config.yaml
d_model: 128
router_score: "sigmoid"
router_noise: 0.3
router_bias: true
lr_router: 0.000287
norm: "layernorm"
optimizer: "muon_variant"
Below are experts of layer 5 (counted from 0) of a mixture-of-experts language model. Rows are named router (the router's row for the expert), gate (a neuron's input weights, with its number), up (a neuron's input weights, with its number), down (a neuron's output weights, with its number) and show model dimensions 0-127. Each number is 128 + 24 x the weight over its row's rms, rounded and kept within 0 to 255. Numbers have three digits each.
Before each expert's rows: "comes before" lists some tokens at least twice as common just after its tokens as in all text; "mostly gets" lists some tokens that are sent to it at least half of the time. This comes from a sample of Wikipedia text that the model never trained on. Tokens count by the router's weight.

# expert 6
comes before: " |", "8", "7", "4", "5", "6"
mostly gets: ")", "5", "2", " 2", " 3", " 4"
router:148098137133130137125141117130128105136157092118180111133105106103170161140171141124126115100131128112109122125100105121059129084195136107158131124147104123134087121153100128133114100118125151118096128133121129126097129120123124138166129127134173132112128156198133111171119107119146138132148145187167139112160113181122105125132124109133102122084088168099120078121110121135154102152116
gate0:095118135142076170132133073100086132111138143098140136084097117160139158146129141122167124126116124140126111131137129106158120137104167111166149067119163101152124140118123121140127133141130148133101102134129168115176139107118134158115143114113138130131135111131188113149100107109167186139161105132123136133092141146096135132150112076114071130139166129120086110094166153099138124149148
up0:151080112175122107115134105127122157097135155120127083133128120168128166159124141136148167141123149140109143106095166072137134132124169127134091125132144100125101097123130104128138155115122126110130154108094134135072099094127161148160105085137150082094128136151183116154141143121170136104154085124143153073102108104158150135115162153143110112170114121143120130124134125104155105143149
down0:114119138112115142128114138137114142154148124122149067111131127116059097107121109123153144096158153138122118135144167132155183116176137123139110136122137105144127142121136152143163138107084143150143176123138098101109175106119086120076156149095102113126141108100168141106131126089101115147156118122137126144118104096123132130101128117119184110122174116144107163078153172104139125144165
gate1:154102109127130164117166140094105131102141111157146110103130153143131127170165094165097136132116117157122173126132089131109091063157117118126129113129128088137125136091095108115130119168158148132093136175120165141122117100145169156135111126096134118142101143172106149152145099139134100110132131128142133123101156145099075119127113076119143120071137116148145136101156175150127169138135
up1:148095143168114146114137151109103155116158117141125101099178167165090161089160130162104126152086140099119147136128071103108116107132154149154108140116136120110123121117114073116111147158132125145110157130139147117125137118102129069142114121146126158118105132118148129156140118127139068182136139100119149086134142161166154110128113166082155145092109113116146125152131120079120154151139
down1:164119135128141133124111123147120088132115141121109177182150138148149125130146129143140080149119145111115101158141101105128102142146140188146076155112101083132094104084153148129086160115125135095149144146117075125114127172090138104148152128097144171149149140144129143140122125110106136139097139122108136102099160145102128143123116133082129074114115161143117095180161117103120159148121
gate2:133158145129122121110160135140176125152137124145168118103102123124166123095108111108110117167070123109105114127130091100115129085139165142096139108096143130113129155142149154136120076110144189140103144121123167106147131120144123096137155128096142141119125111138108139119116172166161166066146135145103108091116168159145113161083156076131146101163121097110124138110153145121142141131110
up2:133118085075143105104088128142155121148161145148129129163111115137112146118102114132175148156129144116156155124120190130096128098142116166159180125145131153142130118133077150098097114103116098115167137118128107132161147123123140116116124131102106103086116126156097112084128140178117124142135124169106162154086110127131128130162152094131134148141120126096155089110125146091127192108109
down2:131103146111137139139094102123148084079103122140143140131102116140103131118125111099157129125130143174172154141132114144179158129118106151142115112135169151166152114121173106077117130131185121118133148081112155149154103113109148121136111157124118177142145088149132102108124138156149125098160144172115063117079137137147134118139084148116120147127120148111112118082160090121117138096135
gate3:077159156153121146141162104127134148086137118113138131141066162117094139133146170109122143120144122175132107120103143119124135114117127136148101114120140135114141134154131110135158131159194129112171146154131106118120137121136103111079108132120107158129076155148106067145090128111091155085171117153116118130147114146130142128138068110123151133088138152114153109167100167132133142093126
up3:105100155171151114103105147155147126134115143146148109158071127103088144088131111126104121129113134147141137097142092108135134138084114152145110074145123134121127120143129121155132161133201115149152143096117107115118129154133132155106102095146120175116143132134124065143143158128165125099139126160116106117131105131149149104184096113159140124121133156110117134168111108132131152054160
down3:077125119130152145177084126101130107144127156125183095120125112165063128145135119144123094135134168148128120105112121128128125127109124118165146110130117138116151140128116121121114170170184100117139159096124122108131105134143102141136114166088132133142123141145135085132183094137185134134060122143097128142146146121135104072136137154099138117146124157099134136120098088154148105137152
gate4:080138109130087109052135135125139179124144148135141144143109100123135118131137136114173106147112147148113138151097095139102159104173120109138108157144119081075121130138148101142097084147165147160105129179118164154083094100089151154111145134116131142126131163094086152136129116124131146130134131140131167164141121118100163093118119091151125151127120132115164120123155105151144112143118
up4:114108142120104127134121140128159124116098118116132105151134140158107158137087156108145078110112090152155089123152142110136151086116160117134113150072141100120106144102162151148190108081185136114086124107132107122139106111131150081153101142164149107146156112148182147096127111116112092139125122135108143128147115167135115113109101164150121115144120116171164117141142163147168131102122
down4:155120111172087100121175113089137101087166120113125131124115116141145122177128131094089119186120096161107103149122145154125123102091109118120132158123152120126134149153125135133072133087131102075098129127154147141142124122136160128153093147121127160140115101152130155077118114127122118113125136135152133098142108177149156170099116148148114092163134175125133090119130120107151181128126
gate5:137150134151157168103147135191178166110181083164153129129127115100173103094123138105098165120112113150138143131117144152129089134107103127118120104147113135118149091099113126114143115154113104108132132143113140140122144099128145093117107106083115119135110139122106172139117122084143138172111129147106125122128111110074123162199157141155121107107131080113152140148106132160159118129103
up5:133107149116119106136095145113096141157113142137092127151158127159172152099120118111157106122126122087123098138099081093142176135138121168126165127117128128138132134122124093132172154063090140111173115125137124125144118144115133157157176171163130158110122114136124097171128109139161145138178145106061127135092154104140109105102119120106134133144135146141144137135126087082110138090124
down5:098102139119084150178135167091111108144137128128126122148159102132188152106114129128143121108130118094133103133121102113106176147108163078079169102160151099145084094157112096122145140096151125105124085110168113125138125126089108085141180125095139108138140149136140128171134100110136151140123153132096155168118145141125127127117128157111115142146138162117184129119110156127146128107135
gate6:133107118109126082153121150124090105112171102107142136126127147143165187134161124151118132115127191122162117060103080129107156118153114077131145119154153095121134135110104169110117123134138125144177155147090097119139083118142138130104131091132140164100137087182110135144138101125129100117158154131152131142114144136119160119113098071142111131129141117109121157122147142138131130112165
up6:146151110123108125133149157172162177100102140136123116117164126172134144122099100103115150134129130160134150135160124087152125133130108117102104079112117130085159176131144111117104094135125110126080147134100123106125084112099170123136143154140162150095135097106149152173111129129138099102159140123131153109144097114109122131113085132144116157096144082136083134140181135120122190142146
down6:103086129115141115196131106103142127116141143116177101125124122135145144098151142155109116148139113083177085108119093157102094080181147083115102098114139111168141133128116145124138123131123130096146163123144126130169113143124132120088097115131116142152177114149147147142131149104140106132110134150125121129151135181115127097138145134157095118124156074082130141150136100082156119154154
gate7:138096131119122147121083161140118111134145148110149159097145106089116151121120090093128173146101136135093106158153088135183152112154164097071119146143135133129115117168142120112154095146139149179140126134122094111149138157116170181145133140152112150167157093134144104131114143104139105105091109142095171121132175127104094103151122124111126116116081102127128156122124148119114122123091
up7:112126136139185112132118158129112167105125100102122094097135143131141151134158099133146161120162095089118090123123159127105101124150125098118155143171152140124110090111138119086130131147150147113135181128156126128106085148137181085106162147131077162121137108131120125130109102125121117103136205137119153152120125106106129101164148141133113082135106117096162098111129162116177143125126
down7:123105148121134122156151093139131109132161101139124147153087122135082166099125155084135141092168135180141138120149137139100183158136142123133138114176108113147108130109116140132152106116142153118085117112102153125110173129100107091128130129105137139100115097161137153115132167114124138111159162163090147119156125143143109080181101098091138145109114116111112117112114165103083114126179
gate8:143123097117161119126178141101122135133128146086089119127159109144135096105104149122135143100088135122144151098101149135098192113111167137168130138153123128144129158065110137127108129170129123113141140157106133122137158088100145099100121140120138159146102115152128152070129128159153140129108089069125125202127135128122154115140141120146127133127130112120134137055128103124167129153138
up8:140151101144093119088150140082147116108082120109099136157139196111136147155162107144138128171126137110141129136119139143111063122132142128179146157173102115090132153129165125118157114125135160116127077135148135118159170134139126111126156111083124156094101139137127151109124117130119166068145102094086121135123140159123113155092097119148092146145113124102121148127125130119098143158142
down8:100178136115168151109122112153132118144143130142102113161125164099124111148152114092127107121167178134125115145115103143115165121121109119112119124124128130197107151146086172141170180130165122125109100107139144091159134079098117131124095143097196147142142119101128126155125103122168131116125129097128099097146106135142129101119103102119141105112144136106122141141098101151090099128182
gate9:117122100152106164110082119152147111147092123133105146140091153130120130122125109096138113121109154116135144135101134132130135120155142205147118127140146135125132126151131103129125101136126172097102135154124126161085109106156146139111171090143154147135147149129071116165159125099103125090107102097132162142091127165126115101085079158130091125126122112201158160116112160154110144146123
up9:142117101133137140149173087112098147130119142171092142140113106164152117136123170142174077104127111120133115111167121121113108128076126166102093088089162126134089137130106135128136107167124137119167137136126130114116124092104137108181113159124131121132136128122158118112124183148101104145157143153149121099114142127136127096163111125118124119090111146115163134188122111096113196103140
down9:142130132141142142145113149143106088128114160137161140116134090100146131097194141160175113155128104167093125118117119117129151118126128159132105146172141152077114083089115099158127082151110119116128145122101081122131137100182144107123107131140138142159104123111141136149113109130124146162158108129189162085117141084151135132198134122091137117119116094133132095126134099118139137115120
gate10:159112153152152106116150136107088105159107099119139141113094080134099108131118127106111090098160117128111113206118115119101131070087111147115109148127104127143105131167131126113097115097122138138096141148134154105117124161128138160126110139136120096117140169122139141193128111101151154174128152137167151144107144110118125095150119174151120130136116133071132151165153123143154167146106
up10:132119153129130087119092141133096147160118114119144110157141096147085114109131124082120136109156123158101112153121140138126111124134105186112114162135136133135153115153120128134094087143134157138124134154117131076186184124133116182108109162129087134135108151092126074121108141093144130119149138205146122118118138128129144149108129162083149104152087121100129136122160162140111130124092
down10:159127085154153128119191081118143120113128101105123117118110111111103139136144149129150115118111122065136129099154110155124147077153134117144180076149106128172128123122143169098171110096115154146135103120160122108107131174164097131182135134142140115137127113164121139095119137158123129136139138117129087167179121146124081108138139143114132145115115134133101107111072113143150127163132

# expert 5
comes before: "\n", "-", "|", " ", " The", " 0"
mostly gets: " |", " ", "|", "\n", "==", "==="
router:148091169107138133088158116076131120159159184099118139162099142130139139130123129161117134131128130096174144173131120166145101128086110113115128099107113104124122128139100140116156129143129129151153147105112097115138134143127084131115132097134111115098148128075126138118144134129126162096157205124136114168139149109116122077146110080171141137087123119124163146113127104074138137139098
gate0:133097137157125142130100148146123119139132147131113074079154062096146155170117143128134147108116075142118140138150129122120163120105104110139110149111138093112117124148130193126087137110124098164097134111100089123150173131171136131095104127140144156126149149086126159165141143136155140113094134119146159105102172106126111156143137115109150161157102142086157105102091128134152112145134
up0:133136158157115125167128131145135116117121118055117147134127146119124075101106127162145155098156104104149109094120130147178132125145131113148146170083144134079130157102087110159187100123138104119116092142140138125149139149159158120126121097090134145141126141117128164117094147144096111148141141100131159117087143132141127124090160121152162178096110145134096116141126085110134087162127
down0:126074146129128128132122091147136126146137182131121136121071118147168130130118157141138159107132116124130108155118115181112147123103111110162158148082118151119107112086102078160126113123092111077166099155136106134133143116153108164102146148174158147127141135140111163114158128124126092119170155108105151129113149120125163088114126130146147139125141105130098138116095106096197091136134
gate1:083132158079096138159156076122111135108151140135111140133127114067141144091137128126124135091132071126116088120149105139122143141091119115154135125127110146114158135157164131163141138116137165109145117142088137099120155107109087130124089126133166127127122130109113127147057159103109151134101157155156113117129130169137142127116119143148140161126103130144175150124147142090135182116183
up1:117144135149109093116069158102123124134160129110147156084120137136071162134148128136144079167135125181102134107157177144135194109158120119113110166084125117106120137117110148120156155130099091130124121148130157158120128110121112155129153152142085086138148117138131082140116103145141138123140160149168160104084125132151093128142156093121120109102146100114114125110138115166121093132129
down1:161142159139098072106174131141122123103170110136110121113124138175188170170175120139141127141140138125148137109138181104116131089136127122127111103107099145122157133131106138114092091161137084105143111134103125152154198142136107110116163130139104111154094119141113150145106143136112074110135094121126126127114141100162130151117110136105123107109132149079158099130157110116156140110101
gate2:097115117128146121125129104084109139159122087101155117151098151148165119141152107130142138141147132136171159141107131147098106138130148145103109080131145127133129161095127124140128142164145115156167145128135077137169128108130072127138103157098139087114120180128131130120167158154117111154104112159139107094164132173128106131095128076140078123111139137127114191096104111138089110119152
up2:141119169160123115118123175137119085118121128121167120153121147159106140109141057155074099124124090139159113154123140105095144166088155101124160161114113137139139143122123088146092127123129127141126116124113125183105073154156164087155125128097153132121131088136119116076139126153145135100107137197120120144117145122126099137149125119127117111146129117118149158110164096135172130114139
down2:206144136114154120136133137152176121148110134162114117137109115109093156127102122151124097129099116120147122113118137101110110127114125121112128147112140164138139083173124131147072121096122101089128120079116157102127105125138143136153124104095143150117157121089115119137127121100188144123163146079117148140162123121140129120197171134123189139147075116140151121128150114143119123100094
gate3:091141106146164090130117123139121100135150112120131082136117125108103141112136148083121058144169133142095142144123150147093086148126159123161139139123111152144101131126129141116144102101152117166152127123074147138126127149093121149115118145121104123096134112115135109142152165088151124143170157125136140143145081118119178098106106134095132099107154121120176128177159076133136155162171
up3:146101159093136092138169176140137157101103138140102133112143141131134130108107121129122098141154183135113148138088137156122130135158118128114148081093133118153102129100146104131132157143137139154147136065093142136118075144104149175130139121089095114131119095067115138157136096136123104156157144137128140169153119155116121142135115118118154145097148181131116092143171114095135079110127
down3:190116154150105150126134111127124105157150155148142143119118115121085097107123134145159149149130125145190112146090103126147148150138089176100125112127102126129132102115133150121132060138095104106127112148115069149116133161124125084115160112110159113136149154097109120092125122125144106152114140101136112124125138130130141161146133101166115078120141193083153134090120168128137137168134
gate4:138157124111094070113112162116163108126116156107155122157114114093146118165099140137106155106143095119164159168130147116119141146116129155159171127134122123109137139145112158128171133125090138117134148095117148146095147114076151133108137158131110151160166108069084109162102120134110117131155098107111120112136184126122142139090128149111166180113087140098136142146126118136090114113096
up4:135154138169129134158120124165129085144147128112105080145129086155180138145104121138113180125158114120116130105141115136138146132127095157120135114135081116087153171139100134134135170121106088135138132153129094098108143149086127141104128166125109153112171094127127086160151069114091121133128142122102159140103158109114151148139142117107106129177116109107136143142121114160114070136167
down4:137140121185118137130101114127151095150137149130143143118137126134046151150106137128075112159103122150096118118142175124111134150113081137087129150150118117140085135161127103117178151091120139162101160133119083109153137126079151145125113156127106142148130107114123105148122118135151139117144168097132129170113145132148169120138146117108147174135119093109102141144085142112095084157145
gate5:102140158127121119135128124135126125155135131055125141144135082119178159151138146129106102179129132125155148116133165100140161110184133093184103146094079132141128073137113114111141129102137131165089153138115111129162123158139084138108135133107107089105123151155128131105161148124129158122135127129117140127124108157110124102135099130116139061117141141121156130153099149090164106093160
up5:145134140105143132161125131163137116125113153132121114116129125125109086122099105127150167145126126080108133151115164098105167059136156121162183140097071067104101151105143158121111160133166087153118133132153122124157123129122108113120112144170103113106111092150119124094164168097110147109146121142154164098099132151106136165112150152091130137138136149127114092158123131156125131123158
down5:127083157105107123109126167111138121150156140119111157112128108144142126114139157086085087158154126100129155141140124134107148145161131121166061130090112113143129103115133136127106114115088137131147147163095150122172125154141120107111090166131092137122135147137097109122126140123113119170138135138115141120138143108144119145122142129126110028126130135127191146144094125137189147103167
gate6:170113134112144135131122109156101153137089113140124128151143146150153134088135073094122129106125133129123122120122145150091155106104118126118150082107128140136106122148117126141196128148156133138121134121119119135141119116149159099080093112159152095069100154143068130153091158160130133128157184100155169100110132105125127128165077173152169129155110154112137138138134113108105115106143
up6:115114142132146156173150136126083127133147128170111154126145145156083144103148125168095189152126157148080129131099118109131134121113146099107124135159104099067138128135141128073103140163125109138081081113122106098099126097094109109127143110110125108102091107152125144134151141191128133131155156103137106162125105172140147169126120106149121170136153147126116143125142091142126132149119
down6:132155092122133093137108148160113131120131159156100097104166131121150142138081123136168120133084160078117147115154138126167134139123167118100098146148092140106101124135123148089099104133108158071091131145166130136130164134150113112119133165132159123152106092125119123113150103169142124160087117136113109168158155139066083135159142125117105114153160107130178150113125135135115132121109
gate7:123081125121121155159126159062138151168126114139126127134135097101134117133143109123081118098173130093127124120147126109101143128115110156115110123113138133166086117099092139142136130101138142177151160159124101106134159089115108064106092110161096134141166170132114107157175135109135109139104173159134146128194111137100129120162125132111129130169116110108155134124125153146123148103144
up7:130153140137107146099133121116175129138144099141136128136119199143144111146116102121151121156120119096126121123098151165115124163129146111133146151154147134128126099163155155047174073124148099093141118098128132124124114138138122125111170119108121167164121159154128123083064102168140134131108099134120074140082150110137138101132112111130128088126156129147115080146120121116147129145150
down7:088088072149128110146144155116166123164148114132176130069136114137108143125112122139131044112152122144146123114146124103129136075158134113136117155118149119156127106135088139125126160143189082114156133114161128131120147081071147119104130173153149107095163146122141130130156118164155116159117120119136137083139136147133124101139109128135124159107110118122163143155107119132117122121110
gate8:137126108144166153067120151116159175151145137118121129128136146139164136113122146103159130085116093181111141096100137112129106131153127106101156139136119153159115125127102114094142166135110177153129134111118134141162153094129182115146119139116132146134090109104130088144090159097095127145127130083113130091156082124114169083100141123164116163128077132141138123135153133161091131108121
up8:154143095116095111094106128102136106144119133123162085096120109144098128149080117079113147081095129113174123177100159127140150119087142107145161118159103186104113102119131116106118102132123184136138133145130130136127091135153120117104120153142153109153170113165120106154134143123139132113072130109183167120180131154144153144129167165133114134122129127152125119104132119102155102131128
down8:159145115146134140178133141110117069113144104118136099144153103130079121122116117101090117081094139163134175116134116107119137115196151150075097108132148134120133094143125090130107166131122160153154103110108139141115122128123111129168116114111109170132151114172087179117129144111160134086139128116159134120123130128135143144116095091168086150138163144155091130141116118150115101150139
gate9:145105145124143108140136143146157156134142117115119115092115114148175142099112121121117164124112121142089169129126122138154110116128131073116150078080141137201116098109142131146104125096121123123131148108120125116140114123165166136145161124117122103137156122121096106161115086126154172158104134113166128112127163124152160088136162097108154147133054146116148074081128154117146132148124
up9:119133142111124131151158174143161112126135106130154162146081125127128162138078144123118110080122160130132167120119116130132118131099114135104127145095174162159105140097112069179143167158127106139136180163107104120123150157124140096099134102108136163116117150147080138129141153112121079095114134088123107144135157110106113127186147156113110137118103089117140115108132103100153155131136
down9:134130129168100150149148097120118119108113135162092154082105133127142119155079111106110127168139193151113152110133118142097114074158117136169107131135137112098171132151143115119102135090070131130113173152118182125136137121124116098143164121142123191129128096127080150112104125109091132124112115156151139120110108113127171130150121128102142106096118144098151154136123124153127180131140
gate10:150106122163126143156154133109140137161140091080134163097126106123169151138174130088097097165123147122126112122135128124120143133150090141142105113170116117126142121150156132129089130153124112122120099132128135113132150128166133105151116167135130104186117094131111154113160119143099098118146160149120129202096123174120096167118089098128135078093096143093111087114122101119159134152111
up10:114106109128113108170123122148153132180186134112133084149114111120137136122116140146153121135104118101117125139136123087120115140174076141141122132133131133168173076112150102163117131149110138110126123153130139135146164125160102104122078150110131145148087144156124124159195144148129169140146107108132099119094123142140125168101160149071108087124132105124070127108106131143117143098107
down10:128124122102121131116170088122138157167187152101138105108131141106061162095111123143093072132113152092118138158120094124079099166126143156157140128126164163162147097134166155106125151142116120152149088118127128126140161128135075120113130142123110129157101124131152110076119123142137142102128143098130143157142111129120080113151167139153131120122110146112115128125165078127154132160125

# expert 2
comes before: " the", " a", " he", " his", " which", " be"
mostly gets: " and", " to", "s,", ",", " that", " or"
router:103115111182145131080128148112166139111115096150109104117096121132136149132146130118066185162122142168130155122093092150111144143112097134101127170142129135102118135131137123131166072108125146119116144127102149119140124130088148153150145136132124127153105101165088150101108099134129097160114129103168146170123136165111141132135082116097141133120120122110143113075100112170117178099155
gate0:114173153121119146131127139124097124119137139144132142125138102070097164079129096130140087108127137184137135122114095117121082121189171136113176136118108161139078152142139160126093144129150146117121098114119107081129119137138089118139146152177167161121133105137119116129128140133127151184153119100117127144128135152130085110136124126170124143154138113119108098145125109111085162124073
up0:082181112126126138152117135088143166117190108094098093123142129081096137157084093115148124135144169107130060148157096110153126171146126147119135139102134119117142134132132179099140112136159143122139148129108089082137146112121118102109101138141116128117147114101139145135145097154165158123136136098109137113156111159148118188140147154089128147117115132101145095142132163114107136113136
down0:103124074110100133159085141174122133129124148120087111157152143117086123129120075099122135111167161136149134119154148142157117096095135144113131133110181144115092123151146144106169144129116185112102180102156109128130101142151102100098127146124126105106167121104110132167129147189154142095106102125115084119118122149095138150129171125113136116121120130111145123104135136117175142114162
gate1:096121145177112105149137159181090129151103112138139113107127184123090155150086090127121147114131116132168111099106153098072121114141113133109157130147150127100123160127115117122136166139147096119109166130147120124147115104106134107101098103103135147145154101141126121144152170123127117126146139142187154132093092136145146128146133107105144147115152118173082185112100108091110099159143
up1:133073140107133184122069146141114081108146114151160143136111091161130108121122132135125130171138138122135153067131127114146142114079135154159114094144142158142121149114121134146146131113161133135126150113106070150104107110140095127192166102153093113096147151118126141139141105144122109126115106152139109159114118089142162120139124167083147127168131146098101173104126151119126098131124
down1:144135066070134151136065150143121114092143107147095135138099081160166139124110118149126093149139162097116110127114146118103125130127117153191088119129153125086111142123114133114138093104127176153127114130119097153132089109136152131154181146159117137142111153100154121134139118128152096132139117100162099122111149129107189164124130120097157114164131155113131147144105155130148117152120
gate2:095156113116125190111145126154116146167168118150135130110120126139110112143139123070095084081103131148107157139175112138130130095089134111121141084107187131129111101116130138120106128148130123177093125122141137139129058116118121118112128087139114101103125121134157142204147149127144118123115124163133167146117123161110149166131165141109101107173136148103128145136121136109115141131100
up2:146115149122105171186115122125140153127141137134143135114107123133101138106137128100106129110117173144117125096132144086131107116071098113172125120115114137136135116153116109111097139126125155144135169138153161179140140097138130124136156107093122109088141141161121152166135110098182152110133121112160109131091128146108139149119134105154158099108073157101137174141098164067130112078160
down2:138115106135125123174058129155151089162117137164159131175132123130067107124150136147145118109146175136118138115129104120150142148117104108143115117136153138154196104130102102125139166144153139136085132164137131150116143100120113114127086092076120112101130145129140128141121117187122129110143098143128117136105109122098123120114148106131140103109102129096139162128145199112158120080141
gate3:142160099165126103140141114167133123120095076112140120131136148078168125140096150109085072092133131123112177131132103136138143128116108091103176118155125144136124159143135136146142136132111124106127150145115103096113091122152133150133130180112129119197151108113110108193092134155147084109124144150145177117153130118110130129131132168126116155108157128107131127116112111127082153131084
up3:122103142142189150113178103135120123091141116088160123115150122146113140124157119117160134102116162110138134111140162171126181131121150120076113068096098122092111132119118127155112098165105175108168116148093131112138129128146135120109129114159126140142165159095107110124173116141137138134131127162151068119169124095122149161083151136129114110130088110114109102131157105104138139125144
down3:127140103106148053121143140126092133126180121135149130133105142103157122158132122085101115082127118127116140134179178098101110087154142163149142103151156138118103148138126136132102147109117136167118141131104113088111115109128095074116151146134190112125132118086156141098113129107107128111157148136143126135084140161137123173105128114152108100158085131123164140147169133131116126135166
gate4:120145132116162169127137113124157090138120148137111158125078123113148146121142144131157143113147139102150103113095125143147130179136101136089157162138137109053097132154115078124132130166118122144087098135152094115145114176131107164115094137102144103129111127146145141175101141135149131140096147164120132121101099126076127137118109133107181152103151145072120131095173131102129135140136
up4:084121162146125115137178142116149075161091152148108101155108153138126131104125080128109146132130146127104172117144148146091124076135152156108133133143164118101126122127108098111126123114110136163099133121179157107129103119157173184125117128148091107148108128173106115118130125129157159109133148107146120165123133123138134109081157133131115110134093068171119116153141154127127132075108
down4:127138116143116144136115144149143125114128111152121123083121117139083141136137130131110105133126123147076128155159179131177087126150127148139142087130171189105081124135142123112119128103120105113129166191110148141107123123121124149135134129133099115111154109134129135130169127189132080117070111145169132089145092139130130132154135142178108170076107114122107132122098136079118124153127
gate5:072128096114109132094160117110191139152165106131159121171107084107137152137126162133122128150091158152092130133127130145158164146122110153112135130110142161133067167078112132101098080114188121120129160105107106148135101135104110112149174127133108136114103096147119145120153116131134116124130163115117179152134168158115149127131115095101166111124134141122124137102118138099126108123139
up5:131185121139148160122157162114159156135106135136119085161161137144145136122120130108147159105143135130089151098111122151068091120158112115116136115131131092101155116172137143074117144132084120169136086123151128156120131135163142155095134099143122088092093182161125150101143114108106139162094139079138168160104117135083116116147134149125124099119132095124131143092135139121110134128146
down5:117137126080137105132150130131123098082146113123089119087098129137187109110139126145163122110157130186107115140148166139169116104149167118119120129120115143159110135134093124120117152104116134131129148142140116115097101125107123111123098151139160086123127171079154151149146140151150139105127072111119119108162110157173132144127117136148119178157120151110134143185099120082097079153131
gate6:089131124145134172139164150085134112160133145153136084169083122151132137095137139135166109149102115094123140085118106138142137114168135163143132143126096148148102114091124126118124139141096163148111102096173170096104109129069124135119113146158107106107151169165150211133139135132138125149138100126081114145113118110134131126111142123100165118104156119156089137100130123121124120126103
up6:122125142131070100162120145128121159094093168114140144133102120125124060139074068124162143130121081103141155114090127133136103144149133125132106126158123109093154099131105142115122179121133129150152150122066122126116107121186127111106189128135129144139120111097146128170151152122134142162126109144134133123134107117145144147120122184112116134146089134150107106162146121125108149167150
down6:099117113113160128150113139125087143136143089162142120121118116124146094118156106129116124138153103083150123143134142123115132131147146137158124109139102168179144139126115123150143170160106129116114156098143152101132130103078146185146159150147124131133147107160129141143108121124078111142142132145051104175110149092156136120089142101124086090144149105104090173105098173128096115135143
gate7:108121125141115152136142150124156137114119179111139130164108098176134129134139152182142141131121107075145127153094106140092115119150133079159095137155110090106140123132113119129110111162111133160076114123167117127091145094143163152163092110127134147169153144142106113098131165138142153132110162137138142134102107104111165098173112140114152124165097103089109119123108126096094169121089
up7:118130136105118140133100112142104106135137137125132135156127104081135133124137130126141135132133121094164148121149175084145127171122094131160087096087133116121161140128084165106131144115112106147102107167109161140148131118110145157092077112159134139148156128138165129130150126169148128157085134154078086117103109172117149097121121109117133146148114191092119098120110154128088133160178
down7:101132153082134124145131166127141120110132130113089141115091108149142182086143133128136166103110113160103133105117144154043130139131114122144145117146100110120146150130157141098089141107121145165164132160172149112106129177143138099123134143155048112129113142142126161112150130122102127161096138107174144162125158125136109149106139111171114138123106125115117130106113079121145130137093
gate8:160125128127145121112112129127124158114126112087107134143106099118175136110169151134108188120122122132087111151120082177152118078113141100133132138124157088137168131154124098111159104099144175139138153098156112150098137112142142101154138158158132091140134134136106179156043124170119123163141140148105131120108150122136099090160098113131132130125083111117123123138118131130149093129136
up8:140096154092109114121145130138136137130131138137119141125135125162149112147136103176113099110104071085096162134066138114135141150113106141173099077145153136135116138144128140146156151119072154140078150132103113129179137140131155150122135123120094130130116131181128101118104117171143115132171140128124161124124098166103082117145156103128117164164126101125115117083130133096135125117183
down8:153075116095140175140133135152145129088135080095110147090139102122118095146113047160158104121125091123133140139108175130162126109143105141173107117141136083136104095135124148131159144159115175130102136145138112112160119119093153136120114102144114109146117146125143092158152156157155142117132144157109167176123092142106110143124165155138127133138119112115120129112150120110104080152110
gate9:178105119131125157071157142144109108072132110113139119117131138153141128130150129167174136126144143090107095156117171116133100113123093115155131127136114097111113140114146083145132150089104134144146118159128133161097119159075134134059132095105103144113124159107115119169198111128127125171099128133110161130143142121111123102141124146146133090145118116163141184117142133140151104114130
up9:120123078152121114106165118118160125147105109114099135131108109137121123150146128149106115153109164151097120146137088120184109127129185110110117133126144128098103124124123082114094131098145099132133115110134083151117134181119128144152087160123059167127088127137168151146151104131099137100128137170114095146114155139149119091129140127122145115210160172139149151132105139123132129128130
down9:115143113109152158091121131138163116115121160109121166156141081107141119134143164150124096119102128152093145120154099139153111101101182098107110123146124127125154159148110121126136127132128100134137094116156130149114126159104082142153120139150128114154136119124134119145071143118171119111161093140109080164126124114139132106087128180087136150122127148088167128199075110117144115158094
gate10:094157167135080076095113127115138133141088100141142098159136151113140175148134150107132152160139164153136148114129138116139122134105108144137091144105150075135133106160147152099158096130173167151138118147110157126146147132109122140112128062123137126124153102119121094132085106116117120103104188111108115125167131124138094153154091124093082114110129100139122143156150161128118125150164
up10:099166127159142123142091120110092124141115142175142089158136112142154128116121094161138158092131106126172092105118158118104103126117125132125113138151151139119116148108149158161164124137140125100125107100109122094121126087124127116116138139102135099099147088158139161149110109177106121143099161125147116184128162137103106136115152153125060075198116137095156121140136131124121170130119
down10:173097154126128108118138119130133148134170117077111160121105114131136085097096152088159113119133120112146100147130150127134119118095156090100147111150114173123093148126135138156147127103099130107132171122107113141091085124155160119135106150141085142106151129140209135144135143157123125095161124129139192132134140060145127122137132126117129103173127157132137094119126085137157122106124